{
  "experts_per_token": 2,
  "balance_bias": false,
  "router_logit_norm": 1.0,
  "num_key_value_heads": 4,
  "vocab_size": 8192,
  "norm_eps": 1e-05,
  "init": "trunc",
  "learning_rate": 0.00562,
  "decay_fraction": 0.741
}
Below are experts of layer 9 (counted from 0) of a mixture-of-experts language model. Rows are named router (the router's row for the expert), up (a neuron's input weights, with its number) and show model dimensions 0-127. Each number is 128 + 32 x the weight over its row's rms, rounded and kept within 0 to 255. Numbers have three digits each.
Before each expert's rows: a language model's description of what the expert responds to. This comes from a sample of Wikipedia text that the model never trained on.

# expert 62
Description: Single capital letters, often vowels, that start a split word or name, as in O-xonienses, Double-A, E-FL, A-byssinia.
router:138131160128101135092193135142140093179075120112094140089114107147163105078103074131131162083129140173129150149073152085094173160165136167130147132101128101187108114150135093098143121159072136108159118115152153121137188132091074120158104119100184091163174091169100178088201150129144114071092078081148113096129177132115176107134166194110105137104080172156098101127075098181136123143103
up3:108099125106137089141121137088118165143168122175140153151135144170121111060127174102127120068188168105074137170178085123106097196115064125072136157085154137157109091085105156159139135140124135138098154146083119115122205115161083089109141132140133162102067100087143165129165117141150106115122158139165060157163169131138076075106140184122175154146141159110142142072085076148068146124094
up4:134110110134092085170065096091100156179094157161159163182142145166140116135088114090210178076143159073060115164096148149167144131130124127140150065113131151116098149129141147093160096133174113164129121136166160187081185137147097118105141173113144152087149149112120118110202153180163119094127181169196153112065119132144132162082175168135151180125148119110128123091122083122123140138110
up5:121170068132086083123111131157152106144164148169166138103163143165120154011162151126124150072081111127090126090087152070164150158108131159159128170129138155153118183113148145150122080122156125090061077113138131108143133105165085115144140095153090179056109177131119108123178095133149116140164110112104145138053153122168118129122089122115117179191167162137106130056134072153131124126110
up6:107102120096090128064110132143172149153144142141140143074187084058111081172150088069178126125194107133106133146127138108147074146123096142162190082137167153167086123133134157128177071069057134170146159145083115124101110175108055142110154115171130132115175140113104110139122108158115088125126107179142120082130129128131120098178188132218104176148106094119131087137118101163133126146121
up7:181083171098064125102138028115106137128210150183095114144163138074109096136108084148106182073103112097143143142141104128095130136097120213142136086131164165152163104115157143141135164148107094096081124111109160137081087122152117146168133153095154119125162109104104136105099117136173157149078137116098166167111163215089159157101128198091095115171177098132109103122110138142134160133133
up8:152088101122126070133156138151150108135135135202169099120120122140094135113156060126127114074106105134201115110147223121118100161086149150100166130176146175165071101145068140146079109122096105126126196142116136125127135105056132214086142122171181129131123126125138111080134167144171150110132137111153070162124072094114144149084176099169137152164129099183171117138114143094109124094090

# expert 2
Description: Opening capitalized syllable of a split proper name, often a person's first name or place, such as La(dell), Le(ng), San, Al.
router:157176166102119147116120152139071120136112093103125160068115133111085098136155104151184130174117168167194158089075157092114161092144139100084142159159096109113123096048179083117114119132084148138104177125147098141079158093135087099106100185168169095163155081153125117133128169111183134109098073107096123083128151165159173112149147133129080167130198164122101153097092111109118106194090
up3:148139124086124143150141157113090169127184130184141116112140098113158091128120060172153073123111162154084157086115183113184115142106133120161178185119129128144134145085131129127121150097164196124146136130152154140043131124169105125085092155155111150149131080080147041132074110142160086129185153077135070150131128119112062095142128113158104164138145151139106138171166161079154056178125
up4:122196138187152160141097159100123153063132169122174110134059124175161129075154147142177084091102121173111119121116108099156120115093140129157094135196085161103087134083141117120122102152141147080031160150080130154118145037187126091126107094126166180126155154191123082122101150070123173137198144143104125145164112115150155142134121134104086139164153115146120130100148110105111092139122
up5:118126127132112118140096087116123169082144119154165157121147090114136080066168129127157126149131090047105134143121103103130098120107132152100085120154118071135104160081162162133108082133067191110076097146095161125130096123172102162136101153126163129117152153119132070126046056160144123178138115207116112152084163217153154167171129112192084128164128134113114132115156090162141192149146
up6:132119082092149155080160131100104149104186075180116170127116092135150123085160149124165109136089147141128125111185112141140149132101116136098187176084149119114138175117093128153158142135083065143058190120161165128109113148110083181041158117148191175127132085099118097099154165161194131111159143171113172104109136112121144120148144088115143110170162078114127130113101120108063138217111
up7:128105150125162106131091154098085147154115181170120135129095136153123143088132119157124112122113181143138155074134165143160119080116109180207148125069110157125176116112100113160180132115140123129109143101105101164078088060214123162118123117163152120153127161101159045148102162118156053130155112129156116133139173133146147140152085129159073191141122131108114132066100139189143146216180
up8:090156127138100067181126097135154160121158106174146128098161179118130140115173061098127117061154086175176161123165153103152102090100140098111161139149132128079130135115129110093174144122057139117105188158149117147094104121175077117083143143151107130106086143090118082084064132089167160148160163137101156117093117160177156104147176094175109141191171126119087112150109047127174138174119

# expert 13
Description: Line breaks ending infobox fields, list items, table rows and headings, as after "Class: Insecta", "Developer: …", or a table row's closing pipe.
router:155123097085127152103110112103150102179127077127169116099083218160092188061114109117206150171128174122152143083119085114137135136121083166083080149116142159150129145118104130207118106172152176176161154118047082112112119147122088107078111160156157118121142128173089149081105169097118132108114085128132145167155110109150149135121114150088186121093165123130121088143092181157155098155164
up5:121114104135121124118135110145133083062190147160161113137152103134105142158156151100175136129062118104169166077107073096172133177174135133093068143112180141140131160137219160113128122078116117145122078110065090118149122128098065087093143153158102122110147134154092128141082109146133153109186080195154144179194118158127162139118200125089156161171143117120058104155138129102120138134095
up6:132124074141131118102194087179178145125098158110154073151141150125104127122200120135152133124094148079103135159111148112103196160115153070158103080120140122092097181144188108130146134139152090118143039161152129092159105174189136101096100110105127112160129106107175085090137225139112150156136132121096117106125090132141173104111142153095126165137049105144169094094054155147133120127092
up7:145100103099093093120125110105103121094139090132160181114156177113118074157133101133166197162143148185150088163115130137095133132211101164122135123075102178127136068158142109155103142119102082163085104140113107122132080186161122128139162147102190174115133068169143102116200116087143067155101145182088108111137149163113114084108142076087094113145124096143168062104149189159149104152112
up8:120126120132156174088044100151126089074148037088075121077147115096106149182150125129112085152172159141174149125099117131168075144152114151127128082182096186114156153119084105111090138106187159102143153166090141060112128094155159142074194160137182135099119117140106119141119129148148121109167132183184160085114146085119118131069149113175172101093179143118124118155129119134095133152109
up9:177093123152211184109150144075106167172147132162100094133126113140128141085121131150178091162161193158095071100103101116153144151148109177165124135125106117064155178149126174118131135076205157141098171087174123068171135157108097136115201160130169078153145130148107075154132126182188133094136114144151129130120093140105097102133150123091138064135121130171100126116091148097081117103160
up10:129106138091100167169164104124116184154083049146082129138183188143176123124135136107140170156143077118150103154139083100152167084086137133159151111133179086102104167151110171143139141088166172166140113223039121072099127164120110109132164134103077154100143112115109116136139117140085108112131077113111128134136126146057078104113146151095131173102092191111179179108097153124151118113143